Experts of a small language model: vocabulary 4096, 8 picks a token.
Below are experts of layer 4 (counted from 0) of a mixture-of-experts language model. Rows are named gate (a neuron's input weights, with its number), up (a neuron's input weights, with its number) and show model dimensions 0-223. Each number is 200 + 40 x the weight over its row's rms, rounded and kept within 0 to 999.
Before each expert's rows: a language model's description of what the expert responds to. This comes from a sample of Wikipedia text that the model never trained on.

# expert 41
It responds to: Commas and periods. Commas, periods and "and" ending clauses, often fused to a preceding year or place name, such as 1970, Segovia, 2004.
gate0,243,170,179,172,182,286,231,268,175,191,220,154,226,192,210,203,211,194,202,192,242,182,189,204,181,198,229,227,231,175,132,184,188,226,116,234,217,157,175,174,112,203,234,166,196,223,276,215,175,167,255,247,213,192,245,201,180,177,215,242,183,196,185,133,200,267,198,244,257,217,222,145,258,244,175,77,244,230,206,171,190,232,249,194,222,161,156,220,219,235,145,173,220,220,185,209,235,208,198,277,214,184,264,271,191,173,252,193,232,206,208,136,166,135,281,251,275,169,277,219,205,160,231,220,293,230,239,211,195,183,182,250,217,250,177,182,153,157,200,216,219,190,221,189,196,200,180,169,270,259,232,179,159,186,242,201,181,137,269,135,233,216,217,210,251,272,160,251,202,192,117,161,181,181,225,161,161,76,226,166,111,194,119,278,136,233,263,179,180,248,267,175,166,183,197,150,142,187,243,185,224,129,205,182,229,188,178,165,208,192,222,196,234,182,226,217,220,302,228,201,244,219,150,183
up0,219,215,174,225,188,230,182,264,158,209,179,165,113,134,198,169,147,190,207,163,216,198,169,193,206,86,239,217,257,214,198,167,236,230,168,200,185,274,148,151,154,183,229,186,223,208,244,257,197,152,223,190,255,217,126,257,183,175,275,144,111,215,151,156,165,236,261,176,191,191,180,235,220,173,205,203,247,219,203,178,235,187,246,159,243,231,124,173,177,204,217,141,77,220,183,201,202,216,183,230,164,202,212,156,172,268,194,202,268,182,230,130,235,212,214,245,151,255,200,187,212,229,239,198,313,203,221,168,217,176,239,258,211,201,193,231,191,199,205,170,249,179,140,252,238,167,241,233,203,242,188,155,271,115,187,189,213,247,231,235,115,153,227,128,280,197,221,182,185,188,181,145,237,198,251,186,176,175,193,215,213,230,193,166,176,136,223,260,214,203,100,289,183,207,136,238,216,251,221,209,147,240,193,159,182,151,223,156,177,240,136,135,196,185,241,192,219,212,171,132,142,224,204,113

# expert 45
It responds to: Time phrases and prepositions. Time prepositions and temporal phrase words such as in, during, until, In February, Since May, often introducing dates in narrative history.
gate0,225,186,234,183,151,190,165,248,216,194,136,277,192,268,153,175,186,207,192,252,199,201,231,157,226,211,153,221,251,172,252,235,211,186,178,152,207,203,209,208,224,255,230,267,230,219,225,179,196,180,202,183,201,180,237,212,233,244,257,257,208,139,179,190,170,155,241,272,235,185,230,168,104,156,128,191,150,179,226,123,187,280,192,198,149,183,147,192,173,154,191,194,237,225,247,220,151,214,188,166,229,226,285,234,214,178,211,175,185,145,162,177,205,183,257,184,189,203,275,226,133,132,211,221,157,177,233,185,253,193,167,207,245,90,183,252,125,255,229,171,195,225,172,224,219,165,157,191,245,163,204,187,165,179,278,208,200,126,196,205,181,230,255,175,105,208,220,245,244,204,226,235,326,228,133,201,248,222,156,132,165,189,143,288,151,147,226,146,229,144,221,239,257,212,242,132,148,212,197,151,113,190,149,193,220,306,227,178,188,239,213,191,178,189,189,214,234,219,246,136,193,188,205,185
up0,158,141,152,169,198,171,184,177,215,228,111,182,170,170,174,196,264,238,176,178,210,194,240,202,163,276,221,174,225,244,246,233,138,207,241,176,231,169,204,210,182,140,162,211,199,87,111,187,185,206,204,205,225,236,219,196,113,216,220,163,215,234,182,214,156,173,147,198,151,268,202,178,202,208,180,194,279,246,194,239,183,188,150,214,206,243,258,233,224,180,161,240,194,202,227,184,193,252,224,166,174,201,96,242,173,197,232,204,212,253,146,166,206,195,189,173,186,174,212,266,241,284,262,216,194,362,180,188,208,247,152,149,254,199,228,178,196,162,232,277,216,218,164,243,221,217,203,172,137,123,161,178,161,240,172,205,222,157,144,193,177,236,193,262,214,181,256,178,221,164,92,222,220,238,159,188,198,169,227,273,215,204,227,235,176,257,141,164,176,173,278,168,170,220,211,204,288,190,268,236,215,218,219,169,153,165,233,221,155,273,175,278,215,217,166,275,196,203,115,180,196,162,173,161

# expert 63
It responds to: Coordinating and list commas. The word and, plus commas after words in lists and clauses, such as Pachelbel and Fischer, receptors, thus, and but.
gate1,212,196,165,167,182,212,156,251,253,143,156,188,214,279,237,215,213,156,182,160,140,180,193,249,228,224,233,200,206,220,212,248,216,221,225,101,185,132,223,223,91,196,259,181,167,177,214,161,244,245,224,125,271,208,162,206,228,220,246,168,122,224,225,241,156,180,152,196,213,212,179,188,169,191,197,238,123,177,192,215,120,173,197,227,171,150,167,200,171,230,204,132,220,246,246,217,105,229,194,224,206,198,169,215,184,194,127,204,160,262,172,161,150,239,201,199,227,178,236,140,246,181,241,204,126,260,208,160,188,227,284,231,196,183,185,299,203,187,213,135,189,162,199,172,248,255,237,245,182,226,210,185,155,144,257,229,217,236,199,101,232,229,189,213,253,100,251,168,121,203,179,173,188,166,235,233,287,165,282,236,239,130,206,170,153,169,262,182,247,134,151,141,213,154,138,204,178,250,244,199,225,183,258,200,209,237,186,239,277,188,238,212,176,180,217,224,207,188,239,232,174,182,155,218
up1,224,178,208,228,193,236,244,249,222,189,179,176,187,170,196,176,181,171,142,182,243,229,269,236,222,251,186,121,206,227,230,161,121,225,170,196,236,242,237,139,193,198,195,139,176,183,286,251,224,206,164,213,170,199,234,275,93,201,193,221,213,187,241,204,263,250,211,184,197,182,142,144,112,235,178,174,225,214,237,243,178,163,247,257,199,107,163,238,222,198,180,258,280,264,171,200,193,204,110,206,269,193,232,169,225,239,203,228,242,170,244,93,159,229,171,161,221,241,195,175,253,193,177,193,229,166,216,210,161,131,200,179,146,171,195,213,194,181,97,242,207,157,229,279,190,183,297,212,231,191,173,214,200,147,212,189,185,250,221,176,183,216,197,263,165,251,223,150,184,119,169,229,179,132,178,175,201,172,74,212,221,197,147,202,241,242,277,159,181,236,223,212,230,212,196,137,223,194,200,180,221,248,145,183,208,205,220,263,189,210,186,239,269,173,182,190,135,236,205,168,149,271,153,127

# expert 43
It responds to: Nationality adjectives. Nationality and demonym words or their endings, especially opening biographies, such as Swiss, Ugandan, Jordanian, American, British, French.
gate0,275,166,163,224,251,189,213,208,253,189,186,166,264,203,199,215,175,257,272,141,225,279,222,168,197,253,191,194,241,202,195,186,232,145,193,180,259,228,224,163,143,215,228,242,200,198,190,211,150,193,233,257,201,180,240,157,172,251,224,140,228,186,140,196,153,154,174,174,172,300,225,166,239,136,139,271,210,228,166,186,280,220,182,193,257,170,193,238,251,265,197,152,237,250,280,181,216,220,168,234,186,245,258,222,149,259,91,177,196,205,183,155,266,138,181,223,201,238,223,255,153,240,222,257,173,218,192,145,226,232,186,158,155,191,242,262,212,228,238,205,179,228,232,201,168,175,185,229,206,281,189,128,190,179,209,252,187,129,154,169,174,242,168,252,209,181,235,119,239,112,169,179,291,197,229,257,170,229,199,238,143,240,203,171,144,159,266,275,242,202,132,198,197,235,127,274,145,164,268,134,200,162,227,212,191,255,177,199,205,205,196,187,175,171,259,227,170,214,196,196,176,188,203,219
up0,237,270,258,165,283,149,242,247,169,186,159,225,284,162,245,194,170,216,202,247,221,246,219,138,210,207,284,191,179,206,151,188,179,117,206,232,241,188,254,214,191,210,195,238,202,248,172,219,170,156,236,238,191,156,237,209,157,173,212,184,188,228,121,237,220,177,208,145,215,286,228,158,176,260,184,280,232,212,155,270,240,196,193,196,256,202,232,225,249,205,161,247,146,200,266,201,231,168,229,203,165,249,187,221,125,215,184,173,248,234,171,168,220,172,229,211,196,275,160,253,202,281,246,250,198,200,200,168,181,249,181,111,129,150,277,263,225,268,172,193,202,255,253,164,141,175,150,313,178,272,202,193,202,230,187,229,247,185,181,164,218,162,164,183,186,174,250,173,169,95,194,253,195,191,176,228,188,209,234,273,166,212,247,224,147,154,235,192,164,254,225,166,214,207,209,220,179,177,266,232,136,178,251,278,307,268,178,234,218,188,196,214,183,216,227,218,212,171,169,189,158,189,206,220

# expert 53
It responds to: Foreign name pieces. Pieces of foreign or unusual proper names after a capital initial, in clubs, places and taxa, such as T-ot-tenham, D-in-amo, Glas-g-ow.
gate1,208,192,221,201,274,200,152,282,194,241,195,268,195,192,155,257,225,246,227,268,210,213,251,169,139,176,169,278,274,189,202,173,204,235,168,223,246,342,229,217,240,162,223,234,188,163,217,149,196,173,238,141,216,209,214,168,155,241,179,193,277,237,223,174,257,128,263,178,193,272,232,229,233,159,239,227,203,237,191,244,146,213,180,198,187,160,298,163,193,256,184,216,172,194,178,246,163,202,233,184,198,210,197,176,247,130,144,246,171,176,221,207,216,197,275,182,211,177,152,215,182,171,156,221,135,255,261,225,146,218,206,116,230,165,269,228,175,233,221,223,158,179,180,219,180,144,145,249,260,231,200,228,172,157,229,237,113,167,224,201,154,158,277,219,246,175,186,184,186,132,185,150,170,250,140,197,259,237,156,197,201,140,188,199,185,190,276,234,164,250,205,240,186,216,221,204,257,224,175,182,192,193,163,249,179,184,139,158,117,260,196,135,153,222,248,127,216,263,246,212,220,171,216,174
up1,164,233,135,195,178,221,230,148,177,174,221,126,166,170,208,165,192,159,228,157,197,249,126,203,223,220,212,159,100,153,234,223,148,147,230,195,159,175,140,192,213,225,178,165,220,228,210,253,220,154,207,216,152,209,197,263,160,167,251,183,138,202,144,162,179,235,183,215,220,181,198,196,166,176,163,168,205,173,126,250,210,206,205,206,224,200,193,246,204,151,231,105,230,165,217,159,232,208,232,156,230,123,189,313,169,258,324,179,221,223,175,229,172,198,209,220,224,217,263,154,236,183,195,138,245,170,198,199,266,241,123,221,159,285,127,211,157,197,226,189,196,161,224,206,188,191,163,204,171,198,174,207,194,258,167,226,247,162,165,247,212,282,168,230,121,184,231,201,260,185,154,204,178,144,280,161,181,125,210,189,201,238,158,178,209,146,136,156,229,203,230,256,247,164,235,194,240,190,232,241,171,184,259,107,256,205,229,266,192,93,224,228,216,151,200,214,186,178,153,198,168,166,111,254

# expert 17
It responds to: Place name pieces. Pieces inside place names, especially US states and countries in infobox location lines, such as Mass-ach-usetts, Al-ab-ama, Georg-ia.
gate1,112,200,239,213,195,122,140,161,213,179,237,158,264,157,216,158,180,278,199,163,166,220,210,203,187,157,205,281,126,231,171,239,149,209,209,239,207,251,181,219,162,232,208,218,113,150,192,270,219,175,181,217,157,255,217,294,178,237,175,216,169,246,130,176,206,208,180,222,134,126,218,185,191,194,245,175,160,188,203,240,200,166,235,274,258,154,121,196,164,228,215,140,135,179,220,205,149,215,175,160,165,151,181,299,161,193,226,203,198,157,198,146,226,283,142,301,298,178,146,226,164,234,172,210,165,197,221,125,191,169,159,232,120,256,268,181,168,105,170,186,138,186,189,165,171,126,168,197,158,165,237,155,206,186,166,262,200,225,176,160,221,236,197,176,174,181,190,198,213,188,173,234,159,189,200,217,197,165,163,242,190,201,184,154,208,224,156,243,256,164,189,191,206,171,161,118,212,200,217,233,140,199,296,184,241,181,241,278,178,226,256,158,164,160,213,220,187,202,231,178,174,241,216,200
up1,256,246,240,223,239,214,204,184,267,211,246,226,256,230,172,165,204,205,193,176,166,193,149,151,155,236,262,176,164,225,247,194,177,178,168,184,177,227,263,318,173,170,231,184,164,123,187,199,233,211,117,174,176,226,111,244,231,216,92,237,191,253,135,179,154,120,196,247,201,134,151,188,153,209,201,186,195,263,143,182,151,241,122,191,272,214,180,144,250,180,217,239,207,191,216,171,260,197,239,161,118,226,233,164,228,121,294,208,160,178,238,229,227,154,205,190,224,192,182,171,236,225,216,215,195,244,174,182,210,148,171,189,184,210,231,242,207,144,172,218,190,249,193,148,189,230,158,122,239,139,154,129,163,159,154,207,177,176,153,235,258,178,262,200,131,165,225,151,246,191,209,277,146,199,196,155,190,207,211,166,165,181,223,167,177,196,211,217,255,189,113,147,253,179,130,158,256,198,112,193,140,212,171,205,188,171,186,156,178,206,231,212,233,104,208,229,200,233,198,145,214,233,193,220

# expert 60
It responds to: Proper adjective openings. First pieces of proper names and adjectives after the, such as Mediterranean, National Historic Landmark, American, Arab.
gate0,259,126,173,224,146,210,142,183,234,231,240,148,206,233,198,204,222,102,119,192,124,191,169,212,175,238,159,269,253,233,212,180,236,245,199,211,175,203,179,210,259,210,153,249,234,143,282,144,173,256,216,208,198,213,238,189,209,168,217,231,185,188,181,232,235,145,187,251,177,216,218,171,175,142,232,230,132,143,195,211,189,77,134,209,217,219,188,234,239,193,190,207,194,282,243,193,189,185,221,186,169,225,269,134,199,146,197,171,103,171,244,165,221,261,185,152,231,256,162,190,268,220,191,195,156,239,169,141,160,215,268,185,252,204,232,206,214,183,139,161,150,247,123,243,207,164,126,192,199,251,190,173,208,226,212,133,215,178,206,247,226,214,125,147,207,171,200,163,244,226,228,177,185,193,131,147,233,232,211,273,197,173,250,257,263,206,214,176,195,169,183,180,201,204,124,216,172,283,123,138,139,229,230,282,215,132,191,207,191,225,240,231,220,184,187,143,204,169,203,190,185,149,259,133
up0,207,162,169,193,176,185,129,199,210,232,190,188,200,206,183,119,217,165,161,211,198,219,232,196,169,220,211,161,218,208,215,251,207,268,187,221,123,216,166,227,150,244,179,231,229,179,262,198,175,204,195,192,179,187,169,189,207,135,190,224,177,210,213,178,195,137,203,242,161,164,229,159,194,194,209,223,147,208,212,254,171,117,153,237,248,155,179,171,271,197,159,193,256,223,228,188,204,207,167,223,135,272,250,120,167,139,274,202,228,216,202,169,214,225,189,178,221,269,154,185,250,198,273,202,139,209,228,166,113,215,236,189,148,152,259,185,147,171,106,176,137,180,148,235,238,142,123,219,171,185,194,186,223,230,183,205,271,124,185,165,262,147,164,152,139,152,220,182,213,242,245,191,206,223,187,152,251,229,229,235,250,171,236,250,213,217,184,189,82,249,144,264,155,221,111,168,239,282,165,232,105,258,214,327,186,170,188,178,196,136,228,222,234,251,219,183,221,172,176,223,253,171,219,159

# expert 6
It responds to: Place-name pieces. Mid-word pieces of place names, mostly Asian, European and US, as in Bal-och-istan, Sind-h-udurg, Milw-au-kee, Californ-ia.
gate1,179,171,207,119,140,142,189,227,252,227,138,319,156,234,168,156,263,190,199,240,200,215,193,238,165,228,259,170,213,180,214,174,162,113,164,179,154,241,154,219,173,232,218,183,211,185,236,158,247,218,199,208,190,222,252,142,246,186,155,252,175,242,209,103,204,183,247,258,174,213,312,196,171,199,170,133,231,242,195,118,184,258,174,228,134,134,204,212,160,187,172,154,239,249,193,244,226,213,156,157,197,202,132,219,225,208,128,176,245,181,164,174,180,255,276,198,199,140,148,186,179,274,237,221,195,221,154,192,125,205,250,223,216,218,161,244,254,187,182,192,192,174,169,119,132,241,218,240,166,213,192,186,236,201,145,249,184,247,230,205,153,225,240,181,167,223,162,236,210,260,134,210,192,176,162,194,142,146,239,285,172,192,269,208,228,155,178,150,285,177,203,179,152,160,258,215,178,183,216,208,173,152,277,190,247,166,166,154,228,263,218,216,196,237,217,150,152,235,234,180,143,242,211,177
up1,174,243,223,297,265,190,223,249,210,171,264,154,191,152,200,172,204,262,200,190,252,219,219,176,185,239,115,221,141,185,205,189,223,197,190,228,193,188,168,224,214,193,203,233,169,163,230,203,250,131,188,267,153,178,186,222,157,186,178,221,117,162,225,266,198,228,178,264,117,197,186,201,169,190,234,243,211,248,145,256,159,202,145,200,300,191,170,281,222,195,246,234,184,162,234,207,228,168,195,191,254,145,244,213,176,207,213,177,232,177,287,162,245,176,262,220,148,178,212,180,289,229,109,240,251,185,206,199,212,162,188,212,278,216,178,206,182,221,231,152,128,220,181,283,228,129,198,177,156,127,220,165,124,166,207,157,223,130,153,185,221,170,182,205,219,256,227,171,294,204,260,209,188,215,202,172,258,240,158,206,231,238,153,210,222,228,176,191,245,230,132,194,194,227,202,151,159,198,192,278,132,257,121,196,233,226,126,153,152,195,187,177,229,219,213,115,253,133,224,247,209,197,196,263

# expert 30
It responds to: Geographic qualifiers. Direction and nationality words opening proper names, such as South in South Korea, Western Australia, United States, English.
gate0,214,221,153,201,217,199,178,217,221,275,197,183,124,157,203,166,174,198,173,173,264,165,185,106,227,179,167,222,176,202,180,308,150,206,222,233,203,122,183,218,188,240,248,203,120,217,194,175,164,278,158,184,241,237,234,162,164,154,223,178,147,149,150,208,287,176,149,212,140,198,170,243,249,206,85,195,158,195,214,220,292,235,252,280,220,219,225,202,189,212,220,186,267,157,184,230,140,194,210,200,217,216,158,102,194,196,201,223,158,224,146,95,210,199,225,165,175,179,250,188,289,181,214,207,231,149,238,226,208,217,215,186,236,198,154,211,227,230,154,162,223,199,224,193,198,259,244,222,220,252,187,205,263,101,216,223,269,178,201,236,168,128,220,138,181,225,188,236,233,273,261,179,248,200,180,231,225,173,193,216,161,286,169,153,214,150,152,217,258,214,210,214,226,175,174,183,237,222,246,250,111,275,181,247,210,219,296,204,143,172,147,208,179,219,232,209,178,206,226,178,244,179,240,163
up0,221,205,224,165,263,169,173,192,183,270,185,188,210,259,172,186,139,160,171,243,228,166,197,221,247,215,178,215,238,185,208,140,181,207,141,148,196,294,221,228,198,234,240,176,225,155,257,267,205,230,205,220,246,207,188,251,222,181,143,192,179,228,243,128,96,134,251,208,260,178,165,210,210,203,199,231,180,112,182,133,127,276,185,173,147,138,193,237,115,229,226,205,184,187,160,147,203,147,222,162,194,211,276,238,222,240,173,230,208,211,243,240,157,227,203,245,269,198,230,194,124,259,269,215,120,269,157,174,172,180,212,229,164,211,203,212,168,182,228,192,120,244,165,180,235,183,302,142,133,194,168,202,200,252,198,231,103,196,166,215,170,133,242,240,236,247,238,217,235,171,230,262,117,200,235,139,184,150,171,144,184,159,155,184,166,239,219,253,205,220,204,223,174,164,209,213,221,186,184,180,135,167,248,240,275,227,241,141,291,161,201,184,186,210,149,179,167,204,211,206,183,206,252,182

# expert 56
It responds to: Years and digits. Four-digit years and final digits of years or numbers, especially in table cells and date lists, such as 1998, 2004, 1949.
gate1,180,256,228,210,203,156,160,270,219,235,216,160,248,163,213,146,175,249,278,200,223,198,228,248,184,348,198,193,221,228,153,179,156,168,188,222,214,184,202,212,202,269,169,138,205,148,217,191,180,185,239,230,220,223,169,181,228,102,221,205,200,171,178,235,194,162,305,193,145,185,181,116,177,188,264,181,133,203,204,181,138,208,193,213,159,194,141,283,161,161,187,169,192,145,170,230,153,239,188,148,183,207,179,208,215,164,183,236,175,85,224,230,139,150,182,230,202,208,213,196,254,150,183,159,233,136,195,195,237,199,194,217,169,197,164,219,220,279,163,199,186,232,130,110,215,185,189,75,190,219,269,195,224,189,165,234,203,99,193,185,193,170,190,151,219,236,183,234,218,138,237,231,220,237,250,191,253,138,217,206,178,204,239,222,258,208,263,201,196,229,205,157,223,230,214,175,152,258,219,206,282,223,229,274,191,241,225,237,174,166,154,218,240,181,139,188,198,147,197,257,227,254,301,246
up1,123,168,204,207,254,184,216,217,156,178,153,268,178,206,218,188,243,179,182,173,221,238,154,212,129,220,148,250,192,197,218,119,127,224,232,180,247,159,235,147,195,178,248,221,160,192,214,171,205,110,291,221,258,144,232,218,129,256,136,195,177,163,179,220,184,189,234,191,224,221,273,269,137,141,202,173,175,191,170,187,281,153,211,160,228,224,250,275,265,211,179,267,185,253,252,132,178,205,172,184,252,199,140,171,189,202,212,134,188,231,174,162,187,198,238,229,254,220,178,169,180,172,213,175,202,184,206,149,266,218,193,235,199,154,157,204,184,154,232,202,244,150,203,280,199,177,163,233,147,241,97,243,190,231,205,169,244,160,226,235,213,266,190,199,268,152,214,210,184,158,254,172,244,202,205,238,203,175,187,175,277,209,209,203,148,214,170,185,259,119,219,226,294,108,200,187,247,208,166,209,258,141,196,101,256,192,164,229,183,206,185,225,167,158,163,173,215,248,221,146,230,120,193,145